Experts of a small language model: 390M tokens.
Below are experts of layer 3 (counted from 0) of a mixture-of-experts language model. Rows are named router (the router's row for the expert), down (a neuron's output weights, with its number) and show model dimensions 0-255. Each number is 128 + 32 x the weight over its row's rms, rounded and kept within 0 to 255. Numbers have three digits each.
Before each expert's rows: a language model's description of what the expert responds to. This comes from a sample of Wikipedia text that the model never trained on.

# expert 15
Description: Mixed pieces after a short first letter or in tables, like B-oe-ing, P-ops, B-ump-y, table pipes, month names and thousand commas.
router:180094100151128127170104103155148098074155127162050129100143135117113095127127117189080133197132115112141074135187108079070123111164108035130120085161113162131183129083106160094131100127152162135105106190142140076135109124132131132127170142110075101147115119121140116178178093155168078115143165113175053143149148187071108103153151175184130099090138145144117128134083136111117090125095112209125148093186104149133142158114138146104165151116151186088114124128145116110133082186147170108143113110098164058068151170163108186128140075192087126171158163134120121113167105133100111124081075082086064075074097123145093114154150139140098168131124170111108121121205117152101104195147125192146150150140139122158080133150112146180150147102095146147150098144123153144145123179122103
down2:128147067137151095145137148160095082159167168105110080124166105114159175186116227108122133058156139131152187173131181100182097082114164115140180141127172139118062139135104143131113122189138126147165137119106185144124135091142158180104132119101131119128203094064123098078118088092127110127131070101177043192159125128170081101110083129134167094183163180131121072129140169129102183151116114125182117140135072133180135111118114073172059169157139115103138138063158114122166106109156151071130100089151138121112118093106085149188150090098137114146133111146143121125151129096090128105112141132160136134159136143107085085098093125124143132107086186071168140146154097138151166139125119155126150164145154148128106184138096162141096202105064085107157145116121202120165135141135087
down3:112097078150133119137181141112104120137109124069127103177121072096130148073143147135103141188088144140110130107131151139102129120140142168084116134138147151116133134140094190136202164179109051099186118095108160134115058172080144169063157167090130123173128099136116165140135146098036115155149142136192156162112151134147106126067135083132117133097114139139165080105097165082120116187120088148137157157110144123135117110138088092090130200111097139117120113149140075128112097138225106120134137123103127116114089074112150077110074085134125145120167063154105155162097079118099163108175117131127141073220136148097164102109135104168162100114088117097148179179062090167135162141092112143112144159113158136144053075165098078089105091067145099146131108172071140132158138134098160
down4:065121089185081092109142100116095043123063154188075148132112158105125157131127140115116109128124114136109138111078087158130128151139145114152133120132101119211111106179174135100140148110155154173139175077158142085126134132158147153138150114171190118060122143141137113150118109082160077128090105128114125115082104081154092144091118094181117156182121109102167106152173089141148094125113114149143125108141113131136185087144065138150083086128052152086031119135220150149116144153085174179093102170105227106149142097066129096137112091081138083184120092158060094151108098138141095093118117082111179121167133170143163140144132097081103176120121124132164138144177143122109166073121106103135096115133109134122114129159111211130112157123149089143096099161162125148082150132085157
down5:139150140093118214054116165077079073101120135066149147108144127122112081118124119104188125050155101134100184137064190114087140138103126108106174105106112093092119154090099131114177121170158120119159102113126037141117072142078188107125141095179132095196130138110105091153147087091100119097140181146110155145165141113114094180070125189120114128072125156146151071106103107122115159127092157103133173142140081124121125135116169136111141107150075135139144117137111089172151111113138164044132159120151089144106170130175166130139132159157118109171122124156193122115170172123078122124055138184096074085147138102144129154117155120224134144119082110179110124098136092144119155127126074130131124149126038113100114102073126067148112128114118150120139170087155175157132090111161134
down6:168170128135094131077199098102107176150164166107123129130158148087131145083072102134136129103117147112189129081122168202139163192121129182098142119149107154160119176104151106105129156079139123174109163126120169134133097122091107108176116043072141108061120151145074128123128085107087149115091122190151127087130107140170094149121125180160109085117107164100103174145142133131178090123134066111142078124110103149212134160146143182142162140139069115132209095089082077090139119155112121211171135159152101114137068128114142073127116136117122120110168114129112136134151099060135107097132091124163100137140075141094080158139090135102115116095138082133178111110141100101096099115131080122061076133153112149125104166113094149136158124121106178075146175137142103092119167043210144
down7:125199135100070133151177117121129101179105157181144095163095070149108119121100153115155127142076087174075164106168162150113128091134145107135082105107091101172182130135098126164144100106168156128150096125192141120156082177107126106127103161142101084131166104152136103099082175133129160116145188107136137113111197156137130095094129150078163193151154151119097141199075134107167152112098179139126091125137130173172101075107115096121122131119139164085218092127177147171156135144159088148070200088105153149092118096138148101188141124140130150144099172092117116122149108162173174109144141103121140124089165097161101088104067091146080092070155132168111172217120210083132135090170110110135122159096161141099126117138187177086109096159128160114148123106129103082137084070124129
down8:107126198095117116144095135160156169176086113122150160118073087127089103108125147096174158167131120139111102087086105108034167140119082193140135160120132114120081170111095125190158130145163170098118131117124181108098144124100099134182156160094155165164127154100136182135153077172132146125120122135067153138140130213058093119159169139082108112074189076115100183148146149174123114088171098098155169165122131141111164081118090135204182121115159201090123074166098166088142121142102085126123136105139074137154132109173160123137135163126138135164019107135090113168158170101107134134080135116116189099141100125142074195139102121083143103145133159183169074145110137145125142106167110128125147124070126147167124130215115141078109177110158117130138128091121113126139111133106147
down9:144129173110112155166159128135117086131150148144187150143117118116101122105115086091130106119096087122130097171083134110101100129116138133172144148144147060131139104188128141123133135153103120085133076138159103142173130155128150080064176122065157094089123107161164137118155102137128155136104135129082182119180108109169190118212095155151132123177070123086149072115144084198114124142138152120172132133145098106120110149157102150084128070181173165096088065107140187173156099153131145114092192118065162121083174142098166171146121084125116149118160084115132167177126174153203111190135128118134128104058167213185077133186100117126144133121108158172088132190142144137108102173156089150080142174163160092091121139138167110061134084108141139105144139168150147135147111098051131
down10:180122103158057100111074136128155127120203164159144196192122153137143166152187136099214187123154135106106136182080152101088146122130144167090096151063147129131152053155181111138149175146089115155139124145115104108055108119139120103135080107101141107150107172187142160084090132144109132106096169182108160076139079156092118153106131163057131120156122150096116096136126104128097140108133196140106121139119117147075097145139105128177134151162164115143169146093138133123135164140132121123076117150047079063157156088157116128172084125140135156113133140110207139077098148094112108070130097104122118139117173159166145114070158111120112166177165100126159095114189117121089111113102145143103139077131066096133108102136178159083137145157068171146086094066120136144102110150108195
down11:124146149058127161156076147096090074188143076164052094103084141153111188092189108153123165091138153135100106075117087087138120169128098126124108122153127128110134097110105136157098118120140148149135094121102075100212113131167147105167085078126144089212107147094129127061190162134096125121111089157087144162083107114138114126149082124103108122189127142138112086072160086169129180152154096149145169127122163164070066140112134146145050109109104197219075123123150147117210149104138146087135133101096140092191143114148173145173135140121120150150073129140145069118176156134100136145105140105161081155109148114125133083153107116128164127172195102150121168174098118134137149132139135110124162131114131102125222161165143076163131100112108116123149111142141158124116046131151116
down12:150137063117046153141154104133127114087166174062114091105129092119088131051097164178138173099121169156106071170096083140104167159129087093057160144107105119120145098194069145168111117148070109103168127101156113121121099112129136139091126134132104143100112108181090078143141158132089114177110171126155119120124110131135122167118154143137134139151187161122159174147145137113115139178097045118107132065124164115158128173155094111160155182075134089094125182108160136094149098080145123142134157085141147092135109160111158127164098105135141115094094121081216049110177092140138065083111126158205190127163121115097193093166178108113117071096120114139109110097139113118137181170158166117159161139156170078110146097163119092127114111143132123144156185100164122133108197153145115
down13:154115114134105144114103131134075059065153081153105115116140139107126172138123136165124151123119129134193105128058119133116152124116076130122170099106077145136161103143185170130133135113097105089104122117084185098078077085113161111113100117083061113136125081086069143104136172063112129096190143131168131090172128128159111136091139114136143169115084124078099129207135150119141110143104113121112139120158084100099132113142126065123170083202116083103174103109114124083080156188093149105122151140147165122137085165129120137066152106098105132145225156161115078114110110106121050116161128153130126109106120112075112093162213106092151133070128183136114095200157137093110170089106081099116135136144120127084125138196142110086186148100090134149083179100107084113079133105183172
down14:129162166162136145190138169134185104172103135169155161101108142081128075106123097033081088098123050158122124127183175147127101082138112107050136084121132150124141103071112183169115109098159085147124203069124112141170146133078171143100136121137154110106146160148064145152145192122073118086101141102102129089087085066126157141134149079086186133106184099066122155101146156107117135104141127132067070136114179095163149162156160148159146109097139132150152121174094091106093212134126150083061126133082083154086149155065139127139119134134138148072145104155102133121126148110095112197103159169111156129145129149169175094130114182116164106149108104104154130168096105095139143078089096117141126167087101157128116079177133153153140103135161121153153118080126095086143098151142152
down15:125150086149130118143131136074093180101201101139178097158146136114118151095097152168145199135088181110109149127113103157179112090119137129208102141132128093150088146135173157096108142105179139145136153234108156160141086110148141108108146126152097099094132166073093133177177112135089122131102164097154106115146096119151110094135165153134136110139066174154153146043150170156138155119139133115100045123123157111207143149181120153046121128124149141062133132081145114116135137147128065143122162105166084129112126118077185132120091143146132071145182121152086107121092115096079056114134123133120163133192177120177160128144108101127088194107182141114157116102112138137164138112084165147121128122092134107128145088173143122127092140212113129138143131128142061196102143124040096
down16:151105096090139116117106097119172149114152157130157114127146142148152155156193065145128133102169159134134128129147210135062118087049091135136136081136167113115129063115126165089059173127111120173130131139154114117173173100089146103165112120126153149151151112115085156130125156128162134135120173187068068167197118206173174062141118097124143172162097189130125146110146106140121068179159180140167123149182120119151123091090124057087109154083142170161084108134142140129112117125068109200131076121134157147137107141120182159119128146122161178170154144107098143129149128068182125132078140157140191130089144139097094184097137137180150127135083111163142063096147129099089160138112173146110097135107120154107098146175097084132220167204138129151124158115126139120084112161148111
down17:109112150144166163096088106086124083148092155187144128143099119128111111103136102077114114144168097118061109096138137128162140139175138147113140146159065159140085149236162141123078146152139074100077108106099104103127124142159109151234093161155102127131204178115118108050166081160112136146149148092087155166157071170106168118171150113166131172112078138126128171116128164163099158127101144136121154101187097156127120127145209181129152184113104133144075194142104116111088084137110120145125095137101132138152212123156144123169098110153087121125141149140111177165085101104134153139109123157210107139134119167139099095154073133116106099072194169109110146146134180129151099169113144091178128078115147156132109151154126069166141156100177094169127130121161063098148144077129128
down18:151161188103073122140191162138133103146140131113095136133142111122213158161138155094173155095162128199124169092144170133128154131083117154119182134129126152144170087103124152139128128096104096143120107105134170088103108144123105163127187129075127159126096101165135106135146147099096200095158122133181104145143105105160191124086135109103168142111099169096153184085147118156154134105091096152165105088150140140087166149142126141170162140138139057228128178144157078125086152066071126057218134106159092147140122113084108093152112145150176119087110084125145139147141076151073181122183057106116125119148099114107092145104164156144083120059133144107171106122100074090068121168133084139201163122112148142125123091144141134143100102171143174094151110185115195118118122146173109
down19:161108047109078062130188077193108131104107106138108132133155148120143132129227085176156125114115145121114100069062136177157116109147118130111063106155148089116144074129139140130103118152148154117197075117108095088119080116137130158078081174182182128094077162141135162153058113102156157166063131099103130072143093157109132151128145118116162180192165111121058099106152137121073172129138168052144168089089137122107169119092089119117165106138131107118155134142122097149094129085085071154108105097104086117080159179121141189170195104109098150131110145156121129163166113147119100137112146136118097119161082137110118107140179100145147094123117173163093139164171161146160151195110112146115131114197147125082139137044150190141125098144125098122134130102170137132157107133154142
down20:130175129142121206156147145142191159173110120157081120160116117132138194128158159165168124150134106115117146147090166149101134178124065157077089189106158093097096084108108144170141121094165103132095094140149173136133082065066134101157107170049172131172116133111159110112157114131132101120104120139171107082111126170137193096110172081105120106114179216112056120178156152129135130132117153142102124115131117124154117106124133111163145090166155144086107170109119141117183158184153174119111116174171105103120117107083114195172103103136117133144118186101135179188162089113095079148123114141085132090144108119152101131099046127080099146132106076127091163170175211094115114071083170160162147140167090106109105126083174121097111121171135117168159123069092145094141080099129145
down21:136062075132170104102180175092101162146102108087097116075137098106169143101117147131115133150145141120113145077124148144154112174149119069075072144098119117149143087118143111185122175150209086078154109102113118068092180133140191144119155206132106148119151133127081129127142142110103106186117056068117156133101191095116095154104159188131147169106177097052114130113109116132137153135167110085093120131125166147132154107092030120140112136082078115023136159119138159116127091134131122172101149122117156153195172120070134105172118080098151143133087127151072191078164142137148137147134078091177173127148106180132127123064150134145123168119151131104112190169106156128147157117146120165144154142125171118153127133140118139145140044129108090136102078123085170095134139138154151
down22:097155147109157159107142183146128171117107106073138143118171112105204100073100123176083103098115086130179144130173096134158166128096158111113163194044099112156108140125131117196186160084081121091134182128109096174144129178151111150076130116119176096161096159120072107157137113157164096102097120110099155151124174136178189115166131177100146083086122158158157079189118157104119155094140122095125188137118168130118062144092123145064122080188093143158128070188142126160080122100100140139127156119138129143068126150194108132178075094128167165171142131102144130094145170158093087121131144143142077120092105130087137110129084035073155141197145120162135169159101129093129154129121117139136174147137132081140143100110061130125117095094160130120128150133142123115075199155113121
down23:154126133127127109142122140129128129199046171157165115104169123161122156165071109162129169134079090156102124057115130152162087131105084168204122107122121110111138138098200153122107150084124113121126092114101135073072180113105133085103137141129121146139093126153129149114119187123149163120101143177088129096118105135134143134098078143111113091126140107086158055099076103125144125147112158198147081072099175139180161170097085093131094083120152126161103129087104129150192121125136104137159096151123069125086134148128169176142157126084183069170144121099143101135100090154104087135164097120148134079125084112105092153144137112074073120073132125137133158173124066058151146147109202102084133126110152078150053110159136180154175157123160153038154163204103143110156095121160123
down24:191187112186136173126117086107034148172155084097109062140110138186131124100154166136141121152134103097120123072098151124068102117142090106096108103175166110129101143134178060180098148133071169135084094157132166138118101135157153143152147174091124096083178125131140065106137137121130105113166112128113156119105071148114124064138184197128084100140115146098110102150115143154183095172174146118153141097138106188094153151117162114173097132121160138160107148087153119115107121142195193024123174105140165120142118149090090126189182130179102097111179099135095155083112082142143129130140133149106179141163074126127115167161109137190146089182175114113143127139188083121154097175111128129103168116123091104168127135113135145173156102086106115104146152077125111095165126130100196
down25:137155037180134128126082121144107117149163073149079123111147091160080086170174040105140147074157116082106174104122118103089095155103135170101176126096078141092153099110108142149161067165131122111106143145138100154139078152157151170099141141161163118094138142133165146131126080109093148168084112144154117066122089153137135129094140088164177118135124107108182116128143082165194152163090135182144137119165181121127077147139146149116082130172126110043063098106106121138165105150119084109156152109170084110119139127162124111056137155102120128166105149190109120117064154169160095177133107147182155124152118072123120121099137123120125060128066131191135129133101143153078104172134139136131098114222180112145137170043168118108079088156139089094104115152168118105109135080112151
down26:149153164132136093141117103183119133159136111082143103170099027183107133096121091138158155112100178170043091148161147125115145108130115195072102136179084131100139101116135147176094168148146149159143148050105188104112077085067084161136137126136099174110151176154157142162148088091075055109135203096150127102126153105138155130136102121057153151151109160165106142106078128148097061125087086135127093157096211121112114150141109093117094101128103184067119117095146130118140082152145107109180140120113107130085132114137069084146135108216148112136129149185111116040061100141113154107174081111088115168158104198133176142099142204110113102141121129096135118192125154131137116142114118124153140123132138183153110123147122093096112155121143108096130112123145158111112114147145175
down27:130144134134139152102132175101117109101141116154095147125135169181093074159126162092178179127151135086167194222134185136053053141154090149078102150144147075143124141113108122177101096120119189115111126134106065199131178105085157091130154145085097113106123128145102134156100167141134138128146087094165137129137117170102176084149190122161085151146138117146141130097128111147096120173167107099120055138091103140119150081113143168141124156143065109115165120132116148084173151094122130054117171165128119123114149143121140120120048117128119104088101140157142113155104124119068119134132146188151197083211077173148188122146138174095111188103094104154121130139142107118137174136099120199137108156116141122047147143143132125118088046172095086144121082119166106106088134166083159
down28:148115092090135105080173083151080120161128151125082124145163184122101108176130133084144118102133156094203124144168101154178133128170140122098182110057155158134157094120191128186117114135133096150150100150103125106121099143123117111101087109141121108148065120094153135065086132168091194099164099104155084120100172112174087157137132131189076185141147117126138146064159141182180131146105090098127176103116117120100182091146116130153072137119153047112150158157138140099174132093143082106135126066139124168088102139123138162151125091120164131099102141147083088099102106097109163169081104135112148099141105174169153075150141106114184045124113139157136069164154114083136104176222112136133093141093138133143154083208104124136092171155112068134165143160147107136154190166161111
down29:110119160114149141145059229118092163193119142139125116126180164165103072087125050110096125191144128133092130101196153112135123121144117172148070180168162150137146188124144174144175164102117132069163102063158125098161153134159132162117144116095035086151104187193105149126144099136139144174085136120061120176121166132197102103119137081151174134102144128123107112182126136162110164106045150104121131085173156195081116116113097117158082099165122101095181100186132161147101128102142128182153097155058148106105151111118110088111090116140144166138159143161121143098091132127121129096108105169078120041101162142181129153114093116157121126171147127144110132139102120096158105148102119111161091134115123106136154134157078151113177078122102140105139152159096135068099100136153104
down30:152086171140091137169137116111132159158125188095080125119155121130100100155102110097093165103150155119137108131151118139115104091113187172102178165105179143142101192173084089191124106186158119121175096129191158183102159154107143095087118110118109181166123187178090096161188213073119113162179081118106148177119114141120074179157167153156066111122160102149148125121110146133043138104126169085180116107108091133121065120110103133093123124155127151127073137122103073117144189136155151125159082153180187156123114144191108130152136143149138118131151137119172157120089113136131147132078110150164058173109133099114093157161090082130151109134124098170102089134098153056068132127112103125187156169130136103116100091135110165138155110162121151132149151104092222120174153134082097
down31:062095175107141134145172066160080057104164146147134141183176173126135097129127143178173172106163111118145102118131129188128144116148113214120196102168187106149103133107183136098091164123142164051112095081143158100099198176101133189168078129126094088096130118156148135068122118172179118099114141131177119157104085098160145171068097126126092147067120144136174116094104124093126088111122156167144084075125129125105149081120147137178179147095102085130095086144108171134072138172121125152090149148135084154105139078150142122144161170094145146115107198150093126205154222150141166151134082156111182103077105181110110147115123100104118117098102151140132159127142126110151149194099098119120113155127147110096187113093110093108135142165132153121125117127173126110112174101165125
down32:153125140078151113143093160138094142109145117138160065164126143131151118099110138055171163124128080128078133137132081115080119097112124146153126147134096161091134117145192136108145084126121138136140124177104085146133106120122127099167134123077151144104152054118125092133074136113100116102105109078086109142158181194136091124114124111145110096094142111127154142143120061140184136181155139148105177114070156147139117073066103156169083152141136110160118126147146114167149194162139090126142130163129119083107162152190104194176099117193111142124137153123117076107185149137089159119106144119075131126105088136145125149191135123123228147126136084131134137100105084080154152193155107190114033137083127107103141102069112127136169163063053107154110193179166118164116222085155144
down33:119111208081171148142117103121131124168103165155154096146150165144113090088107104160126106133180063141141137142171123146077098137113142139088091151121103155076092142173144080155146172145116084084112067149130100171119132091121088119119168115108113140224153130128147124126168115088082130148130141112141112118157115100180120099152090082108083095128124097144154143129084108130123124140126174081121173062158080144129171189208169123113126121173158213167169163220131114167142148145086124123083172114181159102111124168110086171192104177133122067091150129141139107196107160122098076160160141143177109099079093110110125142138102183138096182110095117143047161084125181116140109105106143150182079113151141161113140067114136130113144164165120119127140111081117156141149057113126106
down34:156110142157090059120111092112090169119142142168092094097085124103158119077079133164092114110161110103129122094106112103124177142150154157175116095113147148130161166152093131054136096106133169189124165161173111078153190169157073085174138144110134178123142141102193124101095135138127131139156138140126126133099143103058141117148139104132097164138192138081127120106183159153086095177133060091160130099139176105168086108180153136136137100085115139156144159135143136132109145150121130180117121125090093116124169108110097174141153163158112085095101128091176116130122182079094141130161142098121093116212065116086152139099080152123101147095085140212147019100123100181114112073121148135071092117179081154149074111109146169165203149137127175066138168121136104131127102111118079
down35:114123150100147125177105148068189094127106079105159118118140105097102155100082132176078156130117189074108159152122126116080104167137198139156180140129143121109179126085071114100126118118100143164132144152167149094164157154112161093107160065132085128166132137092109083085129114141128151065114121102158097134167195082106164123091149155157174162163178134100090150104105111110159112173143121173157073130070129060174091059146114138130143169100105151060130110115174142119072079121143105132122099101144155121193129089149161135161139129087094122129178141134164146151165132099061133196136134152115171182122110110194186117117121138095090138141128120130125132146088054073096161162167149167063099130108098114143132125119159119150074161087079144105212145113147089124087139130156193
down36:150133090104138095116180108118162075149155098092104140130112107157134078115092098138152128091141147214138077142140081123092140133115095081097146175177157082171095131120091119153162126070087178123118141075166075051096091103127145111139173187133088113142118120112131081118195149238105098149105169123133098112154105143124118180167120108098195122139068077131120118146102174171113168133087106133137064107152122105135113116155142165113144195127131121108105146089142182116117195115092127123135122134105193125105093084193157108131104079157164121150149130136167116201098137094142082180144140054169145103102119117120168193122171059173106117101129153134082136126145172108145174098136083156200118133140080108111144119125163109170131117161120134123094128166107098155148176081101150
down37:165106198148195117074177141146115123145146105163166137120182112130122101166119193122112124145091198127139087135141131099144170118108224110127144116115128121134087129102132102110110156112088126083229111095125135138145147149097109198133100104125066128173102123120156142091134217127114145114121189190161147128099163120118122105150135101141117156133152137099085136080106145120108064109176072175130138113098125141172059201147167105106146082057114112155091144144104098159100129133127142180196081106097108118085162178157158182116105163118108103139128142128112169121154135130115182140051111123019146139129069141137119158122179157151164094056126142150167128108144118155113172134142119110133112099133154056120114148082127104095087116098169165152141137127179087101152145152123098
down38:127106151156128052117163132115129098139121147149105129148122111112126069137124181138133092083156194122121152095089161156090162075127134129135097128146162202146135117077102149112120115113123118134115157141125163163107184100080111154171119101105043116085187060039140142081102150082119082110167150123107139134138078123112084166097069138126118187162082135148099124123134099087174082202085162130118061113137152112169052116147131122133115140127096095136123106063150123132088117121170070132163149123090151117127128086133072061151107195143179120103145168144052168126132119139129196106164117157140133156143170052137117158157145147089093128080134146116106146179132171150167112126091130085101161123208091128130146074146114091070093137127107133130119133106170109147071184160110121
down39:052123114156219225159144137157160164087106150106135117119119133164082135077126129116128150146179123195092150112144061168094166136125134208156155154135114119110107144134141191176162153164133050128131072098090089165119125124175121122173112123150104187144060142134129077136079111136150132146161129165136128142130065100061142166115184125177121099099078117116128162119096118148169145142157126114104160131102141172091157145077148138155134127183109131143155058123096122126153094150114146131141107191140128200136140182128149147179197127123091176136142128118174107110130087107104133132148142098116203106121106076181089115126146113107111064106117155169110204136161145106094101093103076077116133089131151156149079120167108075122131156096125107206159158087119157149102131134112123
down40:086140096088178083202122114141143138115143114082048143165115116146115120086121132110165128118099145214112081093132130171156130141093137123152165132141124133135161135143168081148102156131181115083149079149133067119134027102163107102172146137161146109159145153153083098114115122109131179150130061118147165139152137149140103159105118096153155066178166110097128130163109079158110147124168138116120163160111158205143202126169182145116130080133127085112175150096163127087147131096127168114184137103134138104169084123191132098115158113098069084122166100128046123083142120133155153129151145140132134131126118155196138170132093153167116134103132128141127116128110152130166148124091078123131160192165195137134109237134110155168173122239110138156113125125159143140165118144086060
down41:144108131157124101102072140159143166178177094085112127096092117104108170098135137128109184170128114240125107186142130089135145156086115123195144080175128124087155171115163120132151213124113189107125126117158115189087114169146084084116155154162118127115145132080179102087238109157158105101085110097121134102165168089116156154145131102139193155096134142077120149109159124096117105135093089072138137159188099108115192128155112179112162076108154130164139119128118108121122171153114152114150160068131111173152159126174093147165162146100126088119134074108163178133101100136097124178133159165143076170104099128103117100070148132119102158149147114154070138128193132033142134109106124120151137075109158119117119096148134169124139212075122105124170198116148127119137104101136100
down42:155122198108119148100097183108159097110207115148147138119168122137132150142107124158115131148113112133102143102114108121119065158159103157110129111115071129117230151117108170104092091104110128177107183093106209091129154116130081144120148108129076100160145124122118146102111144109127168158123201125113147119114074084173143144113089038076136128163093075095101143126183108117164107178078126072079153145160139120124105106085105106169141134164103146126164139144181152119105086114143143121186098130116173149119086062135096140129151066143093097103100076153058204177144133118130102122204170134156104128094101173093135110109143089091100097126093084154150190108194125155120120142086118124137175160114115177110144088098161064080135116182131114138087087174169106093119119114077159
down43:190172130115138104134108101111119139128100115098215167156072115118131089154133136143180156134142088086159099143174138145133131105098161102203117150133151124203117077157099128097153069140127132192095160106103142141137101089175114122179113133144127118118185180075160163099160118144155077088123109137143158192160125139152112093102108090139154138106130093113096174129064149108081084091181167128110133157136191130134116170104143110107108145130096130144071051154072148127152135147129180134151149095124149181118091112113177147114192084126120134114101185125098057125080177105081154153128115183109118171156176125106184104123146136133173152140141117137113103135103119093155153104103066159096119087131169095128177124152140074067196150092120100137105101101097138128206198150086061
down44:106140109144107196172154124094137187126112143099189105093090144166148122165149152151138145159120153162160150119150145129137082156148118122098107169093117088092117155055142162118115091133106130172129120128146140117091125088103119131078110160125151118134167168134088098160119091075182138183149067135128094107136082087186136151152094118089188145158120150125121152113174080110112121201092132084145192121103106120130126143201074189170213095069105101171153153133117146110118125115166091110092121159058074119168083124161142096091106112127085102167161070097126127136118106125093118131102183174100202128150115143114126124121151136179109109163116137125161141173121129153086112173185136157130085094123090117186118181081141144126165130075053160081163136157124168166203181135162183
down45:145108073134121112107157078102157129130192102110184128156102082100207131141059123065149074131144177161135103140091137098118120113126124109146153097148138146109130146163140099108128134125153102100133118104128124128122167107129120179121128146125128097135134103131094142116124140121137164087135135093133089188070162128128081120108064115065083131124106160125075100151084121108161122112110095153075070095140161145094114131105173129110100087105125174052114140065119120182147066074105096128151113120111202131139111088099091118139144059212136116092112097037050121162078098074196118115118147102156119118098118101200170147162135096078104153136089107081126166121147074082096122130124088081137157131113186112136122070142120107168103159098128130186144178157106204165107151186127112
down46:160139132119143140129166108141067133165154163090159171135141169168147082075094119149155102157110190076100114062158177099166185133195188098129173072098160156139121093167102108106157162126119156070144168081144150149090176154174181164141104112110140102126155077142173108136139081123133159173097115102157100113138090188130112207056079158094092158129079141096085116095169168105128146117073105148129112159171137137160081151101084058113117112172116065143115152125175161143143085122153151106093152106101132128130129186150148146166115104123143094152121142150109167117105114158158129179099141112139122156130125206107126140135161118192078126174083156086131160098133106111167189077090127112174175074163073064118162092141114132135142143121155172137133133170147137080107109113151087
down47:091140125156132136155117158124095137193159150148109101162173150098122164058146082112097130152124140142073135055136137121160093148168141128147148116157065171062157144145133115096084161112110142134070093136099094143187108154135118153077104087068176116120195118148145097145146126095115098137140116111122109216097094129130052124119137095149204090104095102150087152130174107114175119116106226122086119054136142089153177187142114140119127119192135122104107140190118128173117146166116147132136124165133143152157117147153156135088120132166060176108204132096088127139127128141080122108174114188152097106168184093113154106188125110169124148073055128096126101087151176128171136099140172135110141134121146142090050142138165072162102157152155092074155082155151131120143112123108145
down48:141155149141103132113158114110141151117184128108154062117118128053108118074107089108110151176112069162125126143169139104139143175149167115116172074151143165117128127140122116136086148125077135139166147134093114157054180116115125064108141128091118123127134065122083126087129101101210077155159215115137117125064124062129086173148095126071128152108132171101167152099049126076101095163115112184100134120179121134149101107134091101155138065156142097105154176113124071135094113169147141134158109135126108126087110129195146116137200145159144066138062143098092113107176135176078154083153103137130080158078097112146140111143120147100120085147084109100112121153125178119150138135132121075110155108114064110138105089202100099160195121165122135126171163091164201116151104078142081
down49:113169122130108169101080137141146118133169148136106152119117095096097139122131154057127109119131183166168098094193116176120105141170145145162089094085128043137080188149111066111127182128156168138113225137074143122143162100131111087119164167165076127117061074130124109123069136143134106126177097148169126179149166164110083134107169176119148164126101141126167138123175082107169117119101087139122122115161131165095078168142153136174126116108148161092044151135138107110171132130101141117202124111104134086163146094159088124056089053130148133110101155123114106073220158145107176110145130106130100118143106102131087121212170115164110074148096106117135106143091188080144136154123106127089139167119180128137155160107105129099123157148081162086158153114124082137140103112158057
down50:156119162103053131145109190126165128044125129140090142191127088107102079117159130100160091127137134141115088097074092102062105165115135139100156094122074150108092151055129118149144112114142009138085111154114068137141124095166133111148189132151127102146080155112078106144110129136095153125181132101092172136175156154109136113102125088179172148128189098117153146163091120070080120169098164104111115121119165154140175091112060150114155118151168125141125100061111154161141173148081188112087144119124083092110129110107086139067127117158139099109160091135124097195131138120121109075098077172112109156134158115148117130139119104120111123116191199106164126165162171152124108148078112129080139168085136109130128214097114135140183155207155107095101182124127097154151144162114150
down51:141113099116130139119161087157161152136206121130117103130183098103101165166128155109108171108127109123179110210148100080170158132130119119108121091147126132116178127220127169153117157069100070137125124085156117106090181121140045094055108171121110150116185090141104113104179091195138132092178114094141123087115102111150064103118107113158151103125138174183159162215136121138119111137141148123187152117144165103114129175114142111126167104074129091109149154141134180120122129134071095090131144120163109159110128152143112114145100196167133088127154150104125077155143064083139160101132164108141077182127121106121068157104145138098155131142104166138096082098158183105130088191168156145140078129172125100126154168103112174111144138108178158181113204143056134107132125158146047
down52:147175141084099129146216120086091124138144089099067146124169107170084084104190080109194211149144107123193186155066165150104127094132156123135144170143096097156128142143167112123128166098128165143190120113114178177126111157072115092127159130078135141134124108069149142174147133102109168101086158101118118110118080140127123147145110142158092135122146131127089073120137118134164085135087082118165085118135108090156118151099134137148105112138171151049135143123175099187088117140171046116117108153133148169143127135135147134139112185108097126130127126078139112089107110100135112145092128135114144151131164084096152107201159152128154188094186104080181131063141114171143141049164193127132095095137199178151175138069103140169120089152166139169177125080084131140148140148098091
down53:079166133116103130076174143111115144165057111153101088075142138154110126158073142127078174068162103168184113083127160146198105109137181140101118185205118158127123147088157102130073128163064118160114150129170143115200077115126194070150093101147131093126096133150147146138096085152148171173129111165194120135121146134112110127128045132097152147151147135102132102081119069121081152086126109129119130145105051141159152118115094169146086134136088087105185140134128121097155118147119088119154105104098070191140185147121125094112080079065091153138117176107158111082133144106148175118126169055157112231130130131140163084121101102094117139134132135142139148105089176103124127107110154115109169106111117156085171168121115156140107130076120142155139103063142105077102067136105102
down54:188114128122097115166157197141083117095075131162192126153153139120102125126201131137120136099131090150160133189165107132092073105069152087085099101099127158155152106132128076148114121177119102113096118147133137107150143118115139206124120139157092147067128142067193073139121161130141124112147084105150150149085083105184175117138144099083114122109200117174120142133142139069139160067109117129134095115139139143074165158085124175164089096121129144169158141123145133140061178134181130105162072134186146055143144104071151149155163142123098096101056130066139185150159080177167121126110101133100148136181155135155080096078165120177106136108160128085174114131058116164110116167176155167089081147137125112125182118164157135146121100116155222117129096124122122180095115148132118
down55:132097090120119151135147146110134121126095108118179175149124098118177128156109131123075140105107083133147133130133082049148173118104114126160084089202070139145156132122123155060108092035137090180123094165144152177124125059144117083131085104103172099100141129128215166145122065165164152130111088155116154165135137076106107184209156106134153091133073124123202168168092100119138124109164132125183106137161105109114159060135086115120156097136192196134112094176125119106099112125137035110086152145116116105040148119105161155154125152137166098103145158088060128138167057143110120156131130095127139141186136093164091149124153143131145158112160105126144126100096131157138066111137092108082138167120087098133107121140156137109142192078146180166107092105117125161112173121157129
down56:139167148119119144152113135158152171121120160135110123091089136105161173157168107144125139138087099088138094089113035104153153137141156136138143178142064129116128131114168091162105103084095165178141121105064126078089100095115131130117069094127171144156098133141144110112130195187157129168133082112133160133111162172182091161137120149173241123109107126178194122195058148106110127111109118100151137054129170136105094111171093129139147115069142129098104062128109098169066095164079159126144138181178169100172113144119204118073112146122103129086175152113213131141132087065093157179113110179128106081111103161113144143089114109123063126120129184176135132106126128142120113179131114109173072137139149149158133099127143158128119118172132157088195171121103159133108107140144095